Experts of a small language model.
Size: 14 layers, width 256, 97.3M parameters.
Experts: 32 experts in each of 14 layers, 256 squared leaky ReLU neurons an expert, 4 picks a token, a softmax router.
Training: a variant of Muon for the experts, 806M tokens, 3076 steps.
Below are experts of layer 11 (counted from 0) of a mixture-of-experts language model. Rows are named router (the router's row for the expert), up (a neuron's input weights, with its number) and show model dimensions 0-255. Each number is 128 + 24 x the weight over its row's rms, rounded and kept within 0 to 255. Numbers have three digits each.
After each expert's rows: a language model's description of what the expert responds to; "gets" lists some tokens that make up at least twice as much of what it gets as of all text. This comes from a sample of Wikipedia text that the model never trained on. Tokens count by the router's weight.

# expert 11
router:111130075128125145162176134121132107157160155140140133121152132127147102154124149181104125080126116117171099104175128074113132095115133101138135126108132166136095136130144135125141132131120088114124087153126178119144103121110168147111144105124108092147129115110098166136134108119081114129154111101173165123073139152164117123140137141088129104084109131128136149123104159130132096103127129097135080105110113117121102094118105162134142119152108137151159111175105151121116127133105112110138104138143151097139119153184154137133093157106131110138147123112121169131102112098127127113117144150161131154101165078157082163084102111112141174096132085127122162129108118151172135128161128161149080191140082116140147140098114098140119126149157122097147102147127156159153149125128093
up0:121121154130128175142108085103137088143125128123152125130113132102119157136053205083127104128164129127101098115134106128090089127097165144129126101143125141094126135055119141133135114118103152158157129127091095120066117153160175134169145119080122115162148126104120143155141109140130124123109116111134098125119142118136110111089108121135167135106127096104135137139132135094102120139088091122151090162130127190125103141111093152078104171129113117116133153150128125126127152132112109143160127140142121170153139119120130089114133090124109091162128115134140176101128120133136096144117118145135108108141162154115134098124148146071137132180152148103114100131104117116177136140137141155115132193111119145106095128136153113089132128165122138141168165174114132095098139120147125
Description: Prepositions like in, of, with, during, and light action verbs such as take place, played, hands, before an object noun phrase.
gets: "in ", "of ", "to ", "on ", "with ", "for "

# expert 12
router:098115077121118143121176096113155163116117116085114087135137080127123089088134088145121145153141109091148181153129153109143155133137104123111121093131139153127128130101129102146147157153101183118132122128103117123080096093161104139114161076140137128086115094149107175139174116152146123157111094123131124132116108155115137139131137094095177127153114145126125138116083163097104111130133153133117123119134139137093137105124132103144112123162103121134141110126076111136108181145083090111131060077131107099106116159125134108129085113135111139081130108124134145108122155135117132162136129132123111138125154090145152122164156077120121076126098141102160122138126110155162113115139148114129117134127182105104160163120169122148094155097121115154122143114076146145108160119156129
up3:144133126139155133149118100144085127123151109091109163128131164181101092098144105155124135127113098146151158171107106140121176151109165119122137124099136113113150082118123150152113142127130131125142097138104138117137145099096107130132166116152160171086102130121174174079128126154181107107132116104104119108127158132082149105127102119108079117112110133131129082150144138098087127111188130155119165137141147156169091107149119155159129148123093136123158137117109183092123148115133148112126116113163141083100141091106190138115141121121100124115129145134094111134120157110114138094152101137121103136133136133122170164120118098111101119052111130133145118125107124136140163104141108125109130135136134087130107133128134158122118159148086165115146148173115125144095081093099179
Description: Articles and common adjectives in defining sentences about places or things, like is a township, a local service district, largest, various.
gets: "the ", "a ", "of ", "The ", "in ", "and "

# expert 7
router:080166166157123148127152127118094086128134104110109122119176143125168117151083134188144146143118101093113110143139167131121125114136130136111108129125083122110150130118087137156176126099098139123145156125127167138136156118137130111177132121115096103138155159070102093158135139140160168120149121191144156058125127119095121127116107137128129134122106161114124103133139161115100159106126144095107092125105111166132146164142164108171114128143117110100162134092098151128118121142144146122118120123082089125100155075126136167159146125118123137142112171135136170157154123158121087087129183105113140095108117151181161108133109134145141144096085136152123131106116116095099106138090131138103133122166115123139096123124123100139129124119125129105145118150140130197121147125162157
up0:086128104124154092149115123064110118148168133137096126125111097150084124128135100131078102119122137096098090121104138131078136147165097178156104117171140125176144101131099107166144100122141148107162107100097135124105120115130159125104150167131099145121139152128117161124118154153117152092083133097144141105143142166110143135135136164193118125081145105158105113141103152126138141130161148103090141113146109126092120127149124148124140156129155134134142089107153119098128087090162120139110122163158118138150128126120094176125121107146147124126127135152141141061113100144160110144116125147145077188139139128138143132090171131140152138089141136139143145088096110108111121151126121086128140116126089093096163146140136112113119102125077153134129127082148120151069114127130106
Description: Year prefixes like 201, 199, 194 in date ranges, plus table pipes, en dashes and colons between measurements, coordinates and dates.
gets: "| ", ".", "–", "201", "200", ","

# expert 25
router:160103155141120162136134108166084109111105109161139161098150138124183103106129158144168177131134114111071156153120107123133129131148151110124167128119121103072106132101148130183168145140110098113143141120138115144143091091124102160126170104133111125136134140140123140129114156117163130113138116151086134160118142135105118124095094121130132116091128102097139110147159154148101145111148056116150183120119152116118121130147118111167098128097129157116148121115168134094133105159113154160119140073123113107162125098119152158135156131115114126113142135102096127170137153154141091122148142148157165102088118141113158124106114098143142125152082183130106133145152124144161096123121122120120161182148120098125169117173181154098115153132108103123118127127181177127127145111152119
up3:143107129137134148098148083116100119140076126104192120116111159129088109161142148097136065144135136110151125127139112140109142114167100085167132139088137149067121153126137106136099143169153148126152111096125128149136066168107130100129150121140134142115137095144096109139161098122133082137182112159093141086160107153140096096120124121141119163133057128091126103115136139143139083118114106097119143131136114119144136085110121175152118152148129073154081133124104146140104146126114122107147114122118121131116139157090143094121132144131118111116118127133147123175131164162122140152116105138125145178079138162135140156151123159143166121094075139111133117120112101123121142153122128104119078146127107140102120154098129113161126091094114127151134101155117097100071111123132131
Description: Line-initial dashes and pipes in infoboxes and stat tables, before fields like Propulsion, Density, Area codes, plus numeric year pieces.
gets: "| ", "- ", ".", ",", "–", ": "

# expert 30
router:131147056152096128120145116203133118096172124134154111165157135152155155112110164132106152142096121110137196114122125125093143146114169162140112151099115128168118164096176134106165166146119156084124160136105147131163142144146117136118118121106148131103095121113114141145117123101129138090107134113107117138118090070142138133145165122189152129099130145098093147125099103144159138110138144122082118137138111109156152080131161124114174133104131098111111128137099128169123133132096103129120078150132138148138133089152124108136138121093175098099155167115110179136132119166130148132108131140084124127146148129142143128091145121151178132153152160125117157127099113103095161119117135113152118143128158140117118142086092134141143186114094084132120134135132101136136126114125094
up0:142139122141108124083145121097106142109097132112145119138125121122125111134155154116101132124087112127145192174149120083111132140090115167058126133104150117152124100178121154123173087117108087100131132120135122092132137127106139109109125105131147128112127107114151077120144109153123154116087172141120174092155130097125105143113098118137129139141173148107160171159156164176157145099146108191144166084080151096093128086105143103153153157119150142138144141135132141105129095136174121117127093096124135132143146073129119147098147118142101154166207143123150118123115101134107072138145122128134138110154135093116128144106098108128146141100120135102106115153151120109108103107113120143155133137161124118151141081169145128154145116129131116127129135168094103149106138151104120
Description: Colons and words in infobox fields and award lists, such as Award, Medal, Best, Gold, Medals:, Notable awards:, Highest ranking.
gets: "| ", ": ", "; ", "(", "- ", "Award "

# expert 3
router:109143084138128133189158110170125101120129120112150140126110136161149138137097173153109134136145095129126170103159133108128121126105143121135147136145164139142090144122110145118102156142135147166111163127152122087175155144125143123131110092118101085116168156135156112173110118104143121103172144143139134121127143115122170140141160119139119100128105133139097149124120165160105149075205115094108113114169154132168099125136096081135153143113127167137055138129118139172162173137130127137111101140115167146157107150165148077145109095130092132157164122120109138150147101144157131129143151096116097128148145134121111154132109155151137127152142154182142136099152124176120130118145091131171128084115087127137113118122152166140154146128135167140109125116145141113082113124168100
up0:156135118115130125121129135134107112167115143118141104131096112123083131146122109103121106073121126111142132148138114118117104105144126154094150136122077116093163093133139115151161103101157135156157114128154164149131122113107087082143136140147127114142208134105102110130139102126099092122135099092147151110094128131138177148106131189076128131127109151098103137105137160111118171107148145101113145080148097161138071183156158121134139203119127088126105091159097171160121144115124106120137113097166128122149178103096158138139136163122129140147106085118137138153118116159131144179125098146152112108164167154128124167127116160144131095095129121160129107162112125126095136135112074132113159125105142112158131144133144116129088119100147133138147139162113100143160130120126124
Description: Commas, pipes, dashes and parentheses separating personal names in lists and tables, plus common first names like John, David, Sir.
gets: ", ", "| ", "- ", "(", ": ", ". "

# expert 19
router:100096146149120161140133176109159108114132145124103110159108093137120114147110135155127178136100133243163173107092137156147134126143123083112109152128126104108111104119132129113135136102100093141125132106112100141146148124147138102115134142128164125154163143142141121149121116149132102132140125133150152118133178137094118116107124113088073135105168096146144148164165094142144091106138131120155113151126114130120101143126125129110157128141113113122121136116164154158141133123131141114156136170138145181091129146154156099122119117122107141156135162150115125118124113133185146205169115091186147146097166142097117156120141109130104128153124090176097175085122157160116136114166111112158153124118123154131085116133140130127117094093126157133146142148102116133158148151095098
up0:128127138150119123115116035134130138119112115123136063086088134112118096163140078165162108076131163169134096131120137147140115145107142136141140121132144170161143109111180118151136134129130142153103143099138163162144153106121121101094130129115125169116116148128126098137137120110124102116092180125150102144129104137155170109132135116174117116131119167090130121097151160140149123136081088162102143138147133181124137130112154160113112092176121161154128171132163079127151132149124135128131129145133122131149113096149106150120127123081124149104140115147084136149135143159079086145134104139175127132129126121082106130133165114113101140123132143075151134102131123091129192112145118129142129073147156140146097142125118174087138133113107121111114128108141108081153120132115097
Description: Pronouns and head nouns like film, song, series, poem, reviewer, acting as sentence subjects before was/is, often in reviews and plot descriptions.
gets: ", ", "and ", ". ", "he ", "it ", "It "

# expert 24
router:135109160130110135170140146188103126128152105172123090129149146167122136145136166171132152152114104096114159128104100156089149116122155143135155153135113105126136121116110171146109124187126138156121134132165127129155092108128114160127124090130106144104161163115080116128102124098170159128168129142116091106167111118128125133130098119133123109126136112104139128156186159148123105122121134121120116119110171101134134129140130118098119116107104118105129121143104146131132105154143172132107149139122130155199160143103113139134138106095112133164113151127119142196129098179170141119118142175099174092151099175122197137113120159168160120128132132161197142145115132088136105078095089132158140139132113119149118147123152152124132139092150103123136101119135134123128092092162126
up3:088162119091122129109148138108128091115084114117123130135135088105097147081109158113154090089107130140128124114139087093141144101220138127180117168152144114173154146114133180153106115123132070122106137123122172161114140137152143116113122118127113117134158146161087091135093116146113084130127137122115146116127151152166099103102145134142147126162145114171114173128146098155142112110130153111139122111107117108182150135138105104134121085127134101114098128134110112113129118167112114150119099168148098136116159096110112158147109121171120135121136103074139119138135110097111106137085127130114091105165108112153104071088109155097132163123147127148137137075143161115128118164132115133114122098116128106110129126107113127138104147182155151091142122095116165110168107126115128
Description: Pipes and line breaks starting table rows, plus year prefixes like 199, 201 at the start of cells in lists.
gets: "| ", "\n", "201", "- ", "; ", "200"

# expert 6
router:104132104154107139135167130113166120147142151142100117124140095153148122145103116163090140124109130117182196101168157087105136131125127052110126129107128159133120126116123114128125136114110133119126096103131131095103091132100158135112111092121110089117129081142111138152155136135106132155174098094143131120084145147120114115136154151091144107086136122135102121137101153122121106071175135125137071131129128112105084075129113145161125120180110181134136132177115138137136155147117096104155079107132132104140140108192150143132160137101110150119137110131108121137110128113134129100132120113140115177099151110146093139085134090115108130115115089128141165093131140151131132152175150163128085178164103113146142133108163102128140147127143127091135135144114126141140151117183094
up0:122151143103057140122131130147141141100115123135102159153103170134067116096085102130110108153105150110137114126102145156129134157120159139129128094124129116144161138120161137124103117128088123131163116103137138115100158129142096156094138135091159132115126143141153164106126126126141111147123123126134129129172092127136135155167152167127151156117157108142115150137160115129157127119132119130140136137133114187096120168110146107141066116132101143122127186195153131124146139100129133134133133136130140133175094156145173083164168140111132102079127168114139136156122127174114150171156141140130129135151169154186166113100124114115088127130151103161148128080097149125130100079066138149121123131086102123152102152157102109138101133111120125145121151128152147188156140141098157
Description: Prepositions and temporal conjunctions starting a clause or phrase, often sentence-initial: During the, Before the, after, until, by, for.
gets: "of ", "in ", "to ", "for ", "by ", "In "

# expert 18
router:114130072126138166097162139126172142112124116091111089142129096153134089130152088188100124117116114141158203127127172129145157113150104107082126104128152178141115125162141102148140136126088164161096118127132098123069122145133136099090142132124133135086109108120127144127156116155173146170107128111162169085130172162089130129135123104072165126148162099144114140119130136126122108127162126167107130135134117108119104097134145112137119096184127153134110089131128119130131168126136127136090078127121118100114113174087128095114112115108116145116138109131102102112107123161137147175163093085144148175089165084120129121143154108119074099133120116107147148130143146163117118124149144122127121123160163115115155125118141133141128159106138147154146149122095106155133132129131116
up3:142118086146130118122102138179136113114150173139135120112129096174142155137134114099089120093148159138151163160154133141114174149146155098086162138111141086096122144161132187122142129085132111141120101152120142144125119142127154145102175112112124092069060112145124131102141095106149124129122124138128124125121084118109147086084113136102153135149129123139119167131117094136129124115173089112088098092095090118132155148133128132110115152122139136146176107140110153156120146104153129148087145139150121101174124099144144118131121130127146099119103117110159149113148148114120130116122085141147102142113135138101204144108143102154135133145146152123136127100108127110154105173063110108133137121164124104113090146181084151120098074145135126129169131142146140149145077126111146
Description: Possessives and descriptive adjectives in plot summaries and prose, such as his feelings, their adventures, dark side, enchanting girl.
gets: "the ", "a ", "his ", "s ", "and ", "of "

# expert 26
router:112141117100150152126102108117172173140069142094116087143133133087090094101173078120107130072124107131095106084148128121127134090138111129123165113118138155128126146120127132154147109146122120124138096146108095148090089116171119108080153124092101112161123127080111131107150123132127130153116086128119091099146158105113085157123117121116182117138075111083134161116141138112147142153124140126143144105101140174118137167164135109103144101138156145106151095146094097111134176114107123096162079109103125144114112127118136111109119146131129127127165119148123095138143156180143139124145128103145127141106122084127156144131155139085124098100124157121162113172118106147129140085147169118138132160072175152088148139149146125146120144116161132144134121147078131149138153138101108
up3:104090096123149145165103148169184136090165120150098124148151144098070147147086098162163152175124157129129117137130124113157080131120135132144187126140096111122118151065162126147100108141145124160130122085092134139088158130107169105106128143144106083128105119119131074136097118147138170135157127161093150087124118144183073162143119106135130130134118113137135141111129122129136141077101145108116114137153143106139167112157156074121126129125117128151142065142147120132097135139121101165106126165141113128112125106117105114144156121137119147110111160125091129114135098139105098120129126120125101142145125118137161106132134114136108103134144124096128119083111099126135104142154119099095123130101132104110188119146116174154146106124130146161083120119148080108167101160111161
Description: Determiners starting a noun phrase, mostly the, The, a, his, its, their, plus initial capital letters like I, U, A.
gets: "the ", "The ", "a ", "I", "its ", "his "